config = dict(
    num_hidden_layers=12,
    hidden_size=192,
    n_experts=32,
    experts_per_token=6,
    d_expert=96,
    d_shared_expert=0,
    hidden_act='cubed_relu',
    moe_layers=[1, 2, 3, 4, 5, 6, 7, 8, 9, 10, 11],
    router_score='softmax',
    normalize_top_k=False,
    routed_scale=1.0,
    balance_loss=0.00934,
    balance_bias=False,
    router_bias=True,
    init_std_router=0.0273,
    lr_router=0.000942,
    vocab_size=8192,
    norm='rmsnorm',
    norm_eps=1e-06,
    tie_word_embeddings=True,
    optimizer='soap_variant',
    learning_rate=0.006,
    beta1=0.95,
    beta2=0.99,
    batch_tokens=[65536, 131072, 196608],
    max_seq_len=512,
    train_tokens=430800000,
    max_steps=3457,
    dataset='wikipedia_en',
)
Below are experts of layer 8 (counted from 0) of a mixture-of-experts language model. Rows are named router (the router's row for the expert), up (a neuron's input weights, with its number) and show model dimensions 0-191. Each number is 500 + 40 x the weight over its row's rms, rounded and kept within 0 to 999. Numbers have three digits each.
After each expert's rows: a language model's description of what the expert responds to. This comes from a sample of Wikipedia text that the model never trained on.

# expert 9
router:498561604417462512512567469504536499434430507442474460460464538513498541537512540493477504542429603458490555458507553529508449564462484477440498586589548548493591474537531453472515546439476440472548479442497474532537483543480544503461488497505454519502540591512514443477557527509475507493496455485454552502455482499457469537507481496434449538474481450431501468484503438505522459489488526550532497546523538552533430469502518471508482470528466498526508460563482501521491442362510493511510473504494555463476529502511401537463436526474485478564508473509480539540477470483484438493
up0:479523566494477532438489505512538520448467436585468477513463478500559513417481540549448545509485426424442514555514527523559525530491528497490515467486495561534465512469496482485441480494524440614473543550527561522539456545481544512424473520525492493478527532480491484478538497455475556519530439504466498568491507548447564541541502580446454476464488476519497412433461527504493472512464467498493493521452533473598591495520470580519473526494471486543504538520426525579482439442483440494503461486455554483424437439486584525556474504475460500522506531532492446490505571461505503529
up1:521492447455501489535539470493504468460443480486545543484534528507549527552561495500508505484586521546512465527471468425473506509561490531551446562525557574384478467455480518527504540560472498580516502451456452455538487486460439508541556496457518423514508476536466511491533507521467494484528491450485484515522503535428480458472498560454474478508430526397452490461532469499512481470550527473449495464505494511510554486507519438514555430563459492516427476601503513483435441491500570559525451508513413496535459471526581486441513531492550507548425438526540529430538470459494509425
up2:547503584546471552533495476500502448504467549498496458442486536446507449492509420538544457490498568529521491466410504504468502462482525536466454559520527492499519553517475507520536509502521412484436512529474464524528419616475510472465503508486482498496483555501538537476482488459459540440531564486540411529499535555530474525528493455543525564485453468480565478464484546575523535495531556507478573509493516522486493504429475499543472534523509454505440535548431473491427459502429487528540485467475381463484478452405491490454459515518581462434556483410459481464456476475451509460
up3:496486535487481542540506508540587374421514478566474470506495539462482536547493466515499443476532527440542577505506514449494537555495446445494524577520407430509426472508498436482452475489422495480530509441464530564556499503455521518482580486490521404473548499492434513482457494455530460451425514476514500510487460531502429546513485519575490469501494528535488473520461502552547411461451540480505458528534524475579447485454478498486545484562504505515499515522588492504483499498536485524506464446462511424495517387449504481467461512535503505546555491410497469480547509493442501481
up4:448480501532522509438516483509573424474460548551486508490511523476545475452493472531443569498468542486497539521466460457481455517503508460490544429543498579478529481559474387525463589583466518477483467535479486503536424570491500493525504482436513462433498552507556553514447487533508465509467538513466457537506510470490518444540498514546440509539461496486531522442483432458428515467512526527526494491497469538394399509530509537485618490591518551549460480560469562455514439548540471510558529464504496479488508516504482517461463577500546532564522524518483531536518485577544484544
up5:521519555512572543556457517485563447495530488511483450587498492431443563552493513521535566487520484428471482509564490488513563495447515492414483541546453504506587483477478451492445517483529514565478470530520502418481460515488467547465441434512443494467481583536547422455446527585495529518551487505485450494529458539530467509475452479591481574474563494525446422460553486533471535548544602493430472516544551576537474525521491482541495497511529579513465456525507563475481466490517518478526498433490476489485469538520478443533458511508495510521545527525467440504538497486576474516
up6:531516484540523460497411540481447552529454430527508518544536527443409473459518569443534504490491542561544509540506500561489424490487428451472546548485499530502443475517502402430471552491500541537525530527478465532447499513518501505486456522516498529508537537469525461473466495524480492496576471522466441548519522490471567548513552477492441537517592462529469439467495486547561502522534496535531454479509498502593482569514527471510563495567536601519530507470480535506535420436478456473496527435490425506519514512548461479531451513532409411482471426549458467502472495489568506552
What it handles: Initial consonant-cluster fragments of proper names and words (Th, St, Dr, Go-alk-eeper, Wol-ver-hampton), frequent in football squads and league tables.

# expert 10
router:504448527475500465589501538462597494501470508476485484491525492555518442495539498502553507493476483529543533509520482490530496530526476518561531448508490505505491472476584566367542492533524514498522507474541502513485531557447520449479525508487501567523515566541528513493440441510437442489395466422528466461501539470465581453537519508464541434469473521436513472539484448472489543518445498567528558515529479559481477556557487454424478598550510521503507613540496544465489509521397549437485540550489538419490474527476495435461481548498533462477493481431491452509524494478549499487
up0:493505483493537448470497567596542535465469476474495493463559534603494472464535466470516482507436415498511525517484479442473510497522531522560496447502545483504525483520591501516439423473502468432556592491489539539510487513511457466465463594462534437571507496440525472423484502511484567436488438471525478544510472513458482455461527482471517492546480573516565537552485466504464518530488485541477452494571431612551517488501394523512600478487530517475508523490519548474504507500429512552512559492469510556522440451478537541457543481501557446479490494489497473547526498467566475472
up1:502431463464496513467461445491569456446525509534515465497543516528490535518540481461421536465479520477456520571561483399491512449508461552496555510545485472458475500550505502488462505462522533524519526432537487504485490558523532549533434499545547570556442492505495498476463466487425394504460483494441532514540536479479541462463519555519502519560473560463495529500508455531538535568488510521518554505520529524502451540471497509450511459561481534500496425490451504547522535495481423557520553484525534433466517426587540488515544487392586488473553473465476494490411626524523483460
up2:500494511466556470488549489537536471489547520445568470574506532467471481484484510433517493478537535545564572507507489445444521512532468542520519562526466492543449501501504465492460489503530535606510458542502520544493473520530505468452464450499485514477568557511512470492509521506369507427476452529479494423515497533485527540534470520468500444556524494469496462495586469509434487572484495492481504507497485577531596464528531499472464535539558552499472483568520426554517505493528520456519415487463541537483421481566506478476531488515418480441500528450571598501450558559460567428
up3:515530474458521494505515530538460441583499431523495481534542488485593484557562547450506462509482501410488549521534461459522568506438565471464481599484457511538524501477550480518493489494465461452464567515518594521525516498486479508499491490483561482487427505555514528514408512529468538514482470433437510472539454519481478482471506568548596539492458550495489438502454456481517508505507438560491501457475439476543508481577480540468477494491576513515540481430487479526530455535596543462506483579510436459522532464466525487496499489589441506459518403480492475473472507548573461554
up4:521486506492484514552460500471550502453537468549508471537410500504521497461385455511495473593471508509450447517462539545479471446510569542464479481511570485482475540492497447462484499557497479508535504438586495432496497500518462431469591431491472519518494510575556495520475470496526461533487500473510450457553513370565506478493517498510509484529490533399436499493537504515496504501513504427460516536445498572520555535453488499460558453506470433519572484527558538490467499460495528492507619483545470467425471539543488468507453480522538540483465503466456564516507532511498618507
up5:485525495526519465560559435469543490543452529494526474511405588543497540474518525402527470431529491515475454539596533501526479517533546503541488592446512542496547412475491553508519495493491429472451525506491446522498536568480481444507527505459445452530539479484421543498509481551511523566428470503489530405467465438474486500500425533468461542482503545497531549482468465518479516479485569513483500537461515527484461406489470485507480525471459493419488503481536547529451522412472471517611427443499507502598515533483526534490513493504465532442450541503466455493456521559510524483
up6:488510612481514527491524521508532511547495425479507528585474536498412450472443548538544567491477489470452476492531501428523460552572497434505457501545545596463549419552470487483541485556475508495535508518444548510518438513493550493452493516464540481481483530492533486490531478503451494562533486445550514463417484530477479452536467481424610519477438503473478570476513547485497489503474514468486494550460579470512519503588507480466507454619512457542528516548503475476525490476516498461435546562535537509533516462467536501504512555474563477549398536522503437535499527507488461553
What it handles: First pieces of split common words such as pro, qu, comp, conce(ntration), rea(dable), fa, and acronym letters.

# expert 1
router:460474503561445451540423550504458475485518433433525526492529547503520608458536502520486501413449545517440519521442528551479480435511560494510453428510558443490461487430436496528384507454505448434519499520480449438476445421583540515453543520575531464544426493489482536516544570477500519507532473478447517508490564496524560470367439446508495523519536550469488496490504474461532529524497499543515510510540465526501518520460449514502510493482511515426482462428512492523521498509525494540462588536473519546498489520444578568497456458489469462522509540506497504524515508488507525458
up0:516496406489466469526490489422567465504453538520427478533555515465524560530481509487528470434460515450497451465486449536467519498522464533515493508489563536512498511524563484522459532561507389531513445562444586533513485518483489561515485421566543476541535568484529469508559468583473470565450508496476536518442511499439514457475495502535534508483552515488462518454463471546450463414475503556517524529460545467462505485480401507496447468499558481493460520489539496474555548481458474454458487533485443491469540519450516521567400546514567423480548587494548479552526452464506520510
up1:539427486539540412523510478509536532505484586473523475449509506501533491482469488420488532457543497450518510495474571431513518518438517530509475473458492465486442533541538496500487462463528497488466517498521510365498458467559476533526439478442432510552449485549440497467542502503430561484531523502445447428443456500537455604483496467511516488510489487488525468551436466458478489456470575569458495466494592493546535479515500464500514551524542535541512513503478389515437479517480477501501583347447498426510504481439472526501513473493515477498470530488450532550525504464487483508
up2:582495529441457505531488462554529454465558470512539498521519495450524530521564554574459564492445512507472431538536456468503556533530475514473494513502517524483487454459500554521495524534613490560488485516537451534469415514528506511527454481563526472519522475507483518494519535480526476494498503511461492538552590599463505466578464466473452506497567540531516481473576527569568469538482503483609458518510465451487503557464484449544470477523461511493502439437580581513493526485517550417474506520536549532475557463466547510502483448560496457525478401479509434547531492457563504446
up3:499492511468519501496602497540485474560486559500532428535504499442508513480520507468516457502496466564511469508528461425519477525528472408481469560447566509474445508510478451528467499429481425445501500520523493492493420371517498485503452560448507512586486444523505500508489543412522530441545497491491471573475529441532468521508506531525557504477454453476517527378549514461528487524513566483466489466544507556487491509492548449532446546527537438529544479528539501534506463489555556458516508494531503492503469517559394576428463447508422441453501524566541514470532515525511482450
up4:498518483503517533507470495566453469558475448571489506476536556510542500485528456543495501519420514508433526546446541499514466513567521511570551428511442432474464465424506451565462540442545425468483504563446497537517478481505575445514434566439572502488456528452511536496505508527467459527479438549533462468537428537575467476459524459513520448508469540502530530585474476497518493457494522546514439513513467482417528459518526530499464489433524543457517442499466488491517462462461523511436545524465482477503492437488464504472434529564529457497472465537465429365472545500541527527
up5:468485529436437531486449559426539493509544411454578560475509481489534531466482471527478539501445535454521506492556485478514523490503476562495440461441569502488421473559496415538469536527561535488463483500593528496447502477559489501489488485522432504513527482489519513450490475523508494496493459446479585528535501484431543441475524521515481508566429550442390468504483481535602400519509502492443459537523566460573580444461468475509476447495536509489511488455492499435512454576516512504432506469474468508516464556505517503496516463550450469484490456485523491576428502449507507494
up6:494452512485474491490519510514531601536496518538570500444511572554560499460614456432496487496447514529446524540510550539486479493562534478466522496505527431408529505509495474526415418584498490514442494424515538478507500492587527507450480463465494556510497572501522490496503480446455466456582527462488465554477509483462511519549567572514473559495507499464478518549510514407518537512518493475443498472522446480461528420459498572507443490454450519523513482480495548552476542564461535507475530505425450544489421492515446466514413452516488472484515510543520523507474528551494591519
What it handles: Subject pronouns he, she, we and single digits, plus opening pieces of capitalized words such as Fe(ncing), Gu(ilford), Bre(v).

# expert 6
router:549512431598448526462550460507447443471520540499521479480508493487424418481567564523471495548431570515556507541436483476461453606483458510502466493493489460570549453486504538522530515517501468482521503486470472517501487569439444427540525498532455538544452530486497475486495437505482523546468450522555502452468532439546502477529530486540493551459508518540524500531455507512489378444523463474473504578562427458466458491527560516479541529593507462475524519483536481472459466464513506545492489494482513469494453485520420504509479467454608445557438523464480502519466411488539524509
up0:512500475521553493467542475558438475509495520402507520521471470473479471443544517530505544473497435514538460594530456575518527487461576541540470568552493578549522506523515473413533522457545493473443472552499518498499489517418492540512452495501488529461457539451515459455465503494580476519459458495555467508571458508487458545552506502545546505538510482486548479456498555459454524515562510480455540559459479476450491500562545487471592528549475518538558505562497533459510464492595546603446539547483490486499497558576478466539524451509511497542591534538483398464520501489538493480
up1:544510507431546498473553511454551443486500493480546466517463519502568483547523544413510548491450544535506505515484472490453449458514425546453438502435549500508547473518460465559538482467490526533515522511463501457524553425519490512518482563473544530557494454517505446500521463532458445543570497483454544552514462452445504512450486478489510456535491443544516503522569518471473478511550447460420456574508510414477477391509493571485567446505490454502529548483527529504424473478455446529467511446505427559439396559562564554494457496460516477543482513474568482547510500458491516536
up2:512527468516457495488529457503478439492433499578512542494548560549477484494534494425552432489491492516546512521548493459522518551493526479445421511496525524529428520530515499476462531476520461493474552476481435470519503522477613505476513487515511479566592534463477466562427471504544540546512561472474479438479496441476522447483582471523500488498489545566549463525526516515502469527479452435555505508494382476536503475491494526508448458600517408513477446518440585485472484465526419550468454517490426511527489546545448446508558513499494441469389487474503547547479507539507544498
up3:516459455542507544511544547469497537431514482504510530455501516510562528441491520544524497503533598537534556448527471498534453567493460554466385506512519501486531491417483510490515546536491509508559469501462553540470463572487503455462485486404436482455476490453488543542426521507542524530465483504471541465491560438457542565547568523472475524507457458454488552428476442519445456497461477498477515511528520484479486512477549438461571494531557494548461547517535513530519470487483468429458533514443480432434457500523522534473465512538467490521431520531614460452374496505449488478
up4:539477474623495508507449490435508545524460384468571448517524490512448475497485483464551504497506481434474461497528506527540441561475430588499466515476549482496500478581507475559514483508501524518440455511490491514489495519542492485462505451588451486512560487506512435501522469557520497493586513589479471457488538475416572513514466537474508513487507517550460467450496530495508479530502451493558560541454505498449500496472523551519441563524481546492538573504496448492481446555439467469525560449458479463474480449536507474499507399427438549523558475538427506548462512513578558496
up5:501491468549538443503493483530407446527550472451408482436502461467515542456438498431461557515445492559431502607469457463546511487512428538488479456444487510509579557497532548484552524475540563495522449460463513494471464533494490473486519490552535459487499508501506489461489452572524510411475459507509501490450506525486478440474551456558592456506487471510486396486510487523500515480566509562506516534548465555560499549435501467568536457532461546517536453418491465528513473485393534551519522431539564496516489525498526519501469507511473512490501530519453472495460444419515546452
up6:550419456468433576492488446518574463571484506533523494543526580498487530497392522520480484544483573522508494488481503528472466505601494486510487495509562480523493485517456456476478489521520472497513510535502469551488462535469504513511484543497502445499472522569482471503561476479541487523469563444505559493429525512538573509473441527480491575428465521467493491493507506531523520499539518500554453511533412525461469550482473544511513461586499530540543451538442529472466455486504434508422453510472528538642407481464404529543429509503563507434498474452512546463513444500559502534
What it handles: Function words (the, on, to, of) and word-initial prefixes like un, inc-red-ible, ab-bre-viated, plus list-item hyphens starting lines.

# expert 5
router:502461423465480490553565517527527494512505503426531470502474478514495530494474451560478514455596444520493542497495578467460573419454499506546457354503545543551498422533518517508508401497480479521521503482437414480470480579484495518497501508567537514515580471535552537549502478437507493408515541395477471475467444514475509487477474468481474506525481481585439472540488496384478554533477459533466491514505550499505471482437476556476499509453543483509513517492513563530500483538485509540489575538431511472575482510519504476534483491499436449485484503499481460550525489454438498481
up0:521435478509451535430504480580427454503528488428518437450459583461535480509489541501503571506442470461520525545441487474478480498487519554479409439554515557576539558496534442514549478475500562515438475497526564512478418482549496490466512488530483502495503536535482517519528532521530486449467528463536544538529488511425409448466531538521503586560507498438527524562478577477493484436462500509476454454433460520534570495484491488483530437520578519607555473471486479586471470508509574566473523491507503503475474492516469522567478480536475489456486475548521500433536498469523535555
up1:482489488482520481519530493511561484484612493483549524520491511530536576438478490533543462523515463489500483491521518489511585529498489460574502530496581574590614457515516508434535574496455553478506525594540491515500500503563436498543517592468499487515580448455479457473500490467585429479520470512518482544452548562463475592488483496463464557488427494452511578460466472529461459515457455526435515509515470493567559517527487514433497465493530512494525612557541474530542488517441484464460536515540512429496486516501526521530519500472480493506498465515591496561473505487497520544
up2:507431463457457512557497524514463481453496519494466499531569491496552585441501463535477510512468521505482528514503559434547619544528478505544533455506453617496517551434545452548552453500494502518441473566422496533532481483549493522518468465499512462526489505528477584521516464552519422471510558508462480525472433488470485437467503521442458478469420517502482442500553504517557547418474490589522498550477504461494465481460468489492475564510503475550507509457497499515602516464547572515483448475571562473536467485533454457487505478546512559393481542462483498527541500483484446554
up3:545516533527488465452568445457427508526536453496452527579463502509494491544499501451517445486467491423498536483481539470470493507458514465557469556398552546463487552603437450459499427453497497509500541417443500524459494462509519403596509524503444511504545540481516469491454480510505516399468454525453463517539477503515512559527526494527482514523494567425463506488494497514421484501504449505553529479507470499428494525470471427604508528524448527479501485474532440509490454435491570467492403496513485506505399488480573555463532555486500455505492483527463510527444500464478501470
up4:515485486475512491480448559460521511552474450461600565444524528480501541508482428539519581471520499572538494499537444465565499555446513508523501517535502580533480536493496459480499489542547490513498493519498464489471470545509485469491481460520467400389546461563521466501450463477495512518508430496537497440579535494470492540597513527459529537373471516483543509527509498440412514544531509509521467562415478525488562468512533500511523480514522550495495529511469540518485527475481469551492480510448506565572444444526508579537485564545463436490465426508557478552493438544493552452
up5:588553477449497466471509512517519545495613514461489467470534527429554511523464473533488596527522430510492524448546513499541485469487529588502470415499516493480417488488446538445517447502482472484531490537550413540519489524444575477501472551463480487469508513465510462572470499444467510512501600484561510539433470523446532538523531441455529487528490516479583525471539531527538468465477552534518478456506591468489414491580483486522498488515520525469481524490499548452551440463483536566495469463533487462477419546478486458406464502493404474481527505437496510526482494473432508518
up6:561496551476457431498573516504508534470533496547509513519390559504483557552529536417489462482511437448533499467472561454510564465420530506494506503460492490580500483513542548591460523501524478512525488460474524542512415538551534500487408478579469467513523542538548502511479468527463481487500499524519533458472553510425522499465491509484502525457551460561554503490551555511458514449483494533549514487462554455560519579492465579517417505539499509454520505472440547540475536418483472502503487523514512534480375510463503472581468493448538502430530449492566437502556507514496479532
What it handles: Single capital letters and number pieces opening names, codes or figures, often after parentheses or pipes, such as O'Clock, 73, 3,000.

# expert 29
router:528519560489515530469534498395466529426423538515510461527491517522508495538549518567489559511500580514521531481460522535645497528504496566498529538499501432519559493548465465506462536444462494448496502535495433554490544536489510464506441453570395589528466472546579494471533550497511494476467496513477509449475425537525477521528464457527465484583482465562508523501526498483498537544534477469419573586467585513454555521492471542462496478452494557461491472556557464455515440483491445564562511496524476506489448500530563475501467508470519514567508501535541533451499505501492480515
up0:513441516565453514428484451565478543425525443509414496520456447498494476524574499495510456499445519514491457492495485529466534478546541532475503500504467520532460494498437439472463496511535551495533521518551443534524478508501522445535498428512535508474430476497531536460521477563543518468457479449564568464525565542485473533515523478584536485491451499531533446519562520391443488479533540467543513513475569441631499473471495564585536487462408482474506537415496485498421503546528510517425485526475467508551549496486526541535483501529479425511508461415543492516473504482544557499
up1:465449525416503535553477475476495513476503543495521514466546498557450477615532495494488515455463551555468471547454545481465522541573539502473600505567462571536458540559429456409504569458452466500562564471502513471497539545573493534484424508471499508514496488526527554497492554473606487509557497470486491486552463545417490551540497497593489413478459532502512487465538472523562473495492482508493533503490441479459486517465562477568564454489472455569443453527518572479468492517448541452524517465473479500509499439553490480526498494473518493534468504533519443488453490491422464527
up2:556472573452549534508476488478544435477474474482536454522502544484534524486544595499513487538502498438466512505442465513496504445489519413573421496520503524561560536481509559492507505523599520468429572529475461509440549534542491595499532564509453522494520545520573534424514522458458453461444541442513492463501471498538499487582465495494548524500556523510497466538465519458538548489426487528507432528535464494388505522531486471536488514522434498462539508566535495541508498414521497497538533447531561444492448481493512463503523514462520460536587495613494525458524496462498508457
up3:502452526578445472537553540535464501538552468549555460462477477535490503492535526466495549539445505417540490521513559462525572486537522499469486547476484458533458579504476468479498497645499497487408579541476480433461477494476454564495504536508495517542554488438468457492443545504559539524504452507470524517515528547499457440519448509468502447531431467570522442534454495513550482484405471406414546538428452501423465465472434517495550456500515533494486462549485495540524495503486500548442481515548498461468523484464557522507556520476533553509551453498499476503484527538567486456
up4:568489487521545473534558519458492522484493562414547446480555454464446516496597536483498516546497535529492426483547479494475517495512553557467530497445535462556545539529429535478496547523441451547505480560519488535530476488495478500489439546529476470552550512506501563509483446408508474487489561429511470522488506557485510545508456461513514486432482500548502450509622492509529522429472461459485429489444536473433514490495436508440481455454412526488527479473561430545494550424437534470520482473572491583416465533515472497531450475534401504482518491466500541529491497515491485504
up5:436512535536451503440519468488483551501553483510505569560494529490472550489503501468526518595555483538589592454458516544427546532483501489471467471461541467519535470553552470458490520569517522465534569491526510523515492506473502551428445532508491554537505540481437471433530496526542508452544537457561498520491510536546457551500481503460502488546538491470485522459493525432517561522453472485432544492449570392578521559509523577431529511526488587457473457543449449567506413448491497472500519520510533518480437431548495504510538474456510450499476507516573536556466475520542456521
up6:537487484577488511519510457490476512498534423491525514527502468547511585554563492503422547551520444492554522485452560411488466519438520459415469532448536518562453450462544494477463432480549464496550464487512517503492509470461517499473456521512451605454526523419519477443504471598536498529538502506507510478492464464562427543493517437481438544507479439589513486493580497507447540502507477502441471503534553484513541519464479551530506467505515504452494425536456496562516440467493428521433473465442565547477548495566501499517486488456547514423556532555545464505493495523471552537
What it handles: Opening syllables of place names and ordinary words after a space, such as Z-aporozhye, Kh-yber, Ts-uchiura, t-urbocharged, rel-egation.

# expert 3
router:483566527476462551478516475480508494492436565472461520476520514494467471504534519472460564507460559505471536570533449427513534460482496539562558510516462490461502505491511501565533545470498458474544503483498538454553410467462569459483525518487537561449519494600484458460507546505429476577489451529561520556521484442479537471501503494518516470419476522509398559486543420569478480436509557556585501439503446575487445452528506544449496457485488424507542540504401510532483476512533526527472481519574515564442488472520530496452508500434511476505546460457490457524472585484520479511
up0:576467515491528479550591470537483552524434548582602532414524510490485481505537548484545493546410468521559469558476537511489502451509456566446572462568459508526472505438540479503551500498548569459520531547505501478465456438508505482547562449491574561495513544542507431511492418542519508495509466409513442473516565550537523506458486497532450508433492484514474510509504468530518535518478457489532519515531507558463473444517438506502484494527453512526469461559510460476460482558528541524547560491487539447474546445521463555454456564521504547506547461514542449457442501476439566494
up1:472411494458506500538526471588557457493443466522509570476514506460515480446612497517518567489492505569547483529425464582454532522529474544499500535448514529517501442490529511525456542481476497547534564547521526554540477480485489438510521514499487460550575555529585471531463535514541506497393523527526432538485557458547527526498475541498589492469522494534490586437474593494549491484502486482503536463526484454558529483527534471558553463488520503523464505491477515570516487560393562427535502486572484513464448461476513521462497466541499489494464498551502550572453470475453522482
up2:426460513497461486478488509572499537446462516438519471455529521504463584514569442501546501504507556505480487523432502525513537496566507434533448576548460495519541505476533476559521574508527423517543465570486533496541528520491455517530529537479517454541465512497479415566557475618513477525480489493465557503557502534447486451585547493501493514498437502489455480486573514462490540518506523569488503477496494410460540476521560603497479455534503453467519470481451503545465454596513449452558465501423450504520488448486515575493491541536458473476553449513497502465445482518455568539
up3:551474518556548487487461516629477508514519507480450423484503494492543532497568491571543540533584509467519478536524513508544548490445506554494543492510489492483403482466493477512508513454535422542535483479552468482541423480534491474459538499512469544521493503439545514539494490538554519515478467543518468479509440498436478490469473448580546449529509533415499440429518480532512429547429518439480414484491481496517542525491596455569467493513484487470563491446497495497434453517530563532524539460528514508449482449452566526497446516388530445549518479504489424437514543476490461482
up4:484518480495494561561473451519485544448460550494516541462528481505560493531498548504537523448426530494475555500479519516496472519500503539455552458543538506483490440497544490471487491425521507551461531432529512475546451530408483470558444461528630520475492498554490442476505551526509454485462560460471480538519521526517525418476482540473548531554510549521436561460563479489486524471509549559519461539490392548543436499549496538414528521465478490472496461385520549570485486507523558532494460458522437470540519563512427465431450480538586468503513449539517515523502516475512445491
up5:524510488468467520513506520483470530515445520433519496435553470578437519524520553457540591425401474537439457533517517429515559508476501520445519572479451478466475465516464561563483529521506522510446575413520459530527483498485571554475559531526478544454525566528471475512497498493540496513507493440492464490504521449516435529473481492512477401480540469544425497493568547474494500462502466530596482512542569504461523473571505482525550480470452543569562517512503550451526489476519525530459547547541511460510543559458409518468452464472488497404513550447494462506482499492449502441
up6:500532464438485517551525503491541446501511573498592486411497454486541460484497443495440479577523506456554425515439485437483501502530528563548524476495462486490481404491524489474556475426510521496494556489485509469588559540522447512489493431553493480478553508506485498535410529523437519528480428568508457495510479500609490533483536606511490443562436533537512545534488527511471438462504424519486560579532491478497481497518477502509526457503501495534500526504560528509518507488489503544502442458474501436558500472492591402465496536482523557547492511521471402516506475454483506557
What it handles: Middle fragments of longer abstract words after articles, like contrad-ict-ion, dist-ort-ing, emer-gen-ce, Fin-anc-ial, often followed by -ion or -ed.

# expert 20
router:490549459554489531448480484508509540493417529539518516509535600541430576530513536515498455474561496504475515497551516476483483462507477509463501493526523511438561561577494478530558534469522525521525546511617490469469435566448458476464535558470524501424482507500473549483428463466462423484505474448519459529502472437497492491497484498465449457485481519425453600493430472566468586497498565545563566461456480557469430479535510534481500523528502509519507503523516496537391449438466557514452540486511514494510495520500448437503503554442538469444475526438496452470491502468469435539
up1:536425559463508466571480476521467424511481502562554465492598545513510535489489562481518521548570482491533564520569474476525515466419510489535472411459467487490544499443470491440594559473498514462533551523549513538468516462482493512466507562539550509497519493464544430501449575517473479454536542523500539441415442466461514513493547471522530487594534516520451499525481443503547533496487544559487475560492481525501474536497517476537506443449510506446468477501500439523473447521493459521471541468536586422512579492498549503429527499534491409536442489446522413479553550496513510490
up2:553559484541503529537484400462502461504508503437507458523499483514461504473501528497522532479533501510516500457505522537505529479536502506508499434506499403528539549513515484517502452373512500534453449491498476507454477502496525489486501502461491519412451455576507498508492454553501513502466473388447497510496582472462523499558519439488474506525548436529509573438604486572426585611531437510517483465439517533437486452488532480555485487548469563500546449452515514453461420479452489509454536506524554460483476461444519498471542503534511547477520480444505476524407487448578478534
up3:506549469486484443474504548515506465475416566487501526563519495434514492582445444484481458528498535439466494526475475489468500516570490463498594567534501417413468461529496517523508503551421482527482524565528469502603527511485514495509534544464440455467444487447440544497489546559507482526470554537424549504558511489508464542509555453485478470493503500500573512454447572548516470506513517481516486469467553484486495492501442541505508393464527565515471529542480483458534466458462531539504554489476472536578444527536534472420459522527488549406581493520487503487460522528396512495
up4:488463479492488496489492472469489482476472498504510412477556608468553553523527486418447550560526426504454483472533463519479513395503537474505513555457502456434493469448477476437489578522448469452425480514471398548457503509500525465542493547522505522473498504487427469561496552585496540495578550421446529502449537489549517597475513478471433511462497506437521533492538460579559482421489456496500526510535454498454477479478496534546496465454484450442575484517463523540477520447519499457497473437492577543543494496483479478475534452446468472540481472486541511463500546514502482571
up5:441487546518558547446476456553493494495501567420455491465456519572458482517538541566533503529503456480474569478523448447451481523480498530435515479435471540539460456499413440439543563503520571517546480463503506526543473517522516452476490456531499488521602430485438553551521506493506424523528568479520517560507515512497478506513451519510535541536578496428480470535554451452497516478473589566447537491483510519493530461517541534576509497498547547514530570486574531516506444487458525548521459505516493484512520531415420442503415514482523499510429437511491446488435463474523526470
up6:450491541482517584428448582523616518508496461496462562454512543540488552459530480525592516528481504520469483454509489504581504464514473538534558449528434462453509510504462491477483497520479514477510557536515466555519537428484494526552577457462414488494488453494477517551564470434506437472505485512460517502497553493485436510504449453488568533388412584441431441499457505465483533500460479497552549497521508481421472443544529531581514534498490556502521497459518486481454517484468507521464505526502543510519488419504504515503515598552550521496512547570503540483432532509469490511
up7:554520583495529426459487507536539472514514512554549472516487583504498529485472504447533482561518498605463459516582471482496483494522485519580540448515489514501515500529448560491522505559574528444452510496528495473599534528430582531482525479503517507431476546510520458543485596551528512534447443483488540498529446554466470525438485530489537462525408483506461526490473557494480512445439553458517517547524505521502405491572403550516502477446535475456517476476537507522437515462482466485567524503594534491566487451541512549488510565511415541503545467554520496510497541500501494494
What it handles: Auxiliaries and pronouns such as has, would, he, who, plus inner stems of long words, such as emb-rac-ing, entre-pre-neur.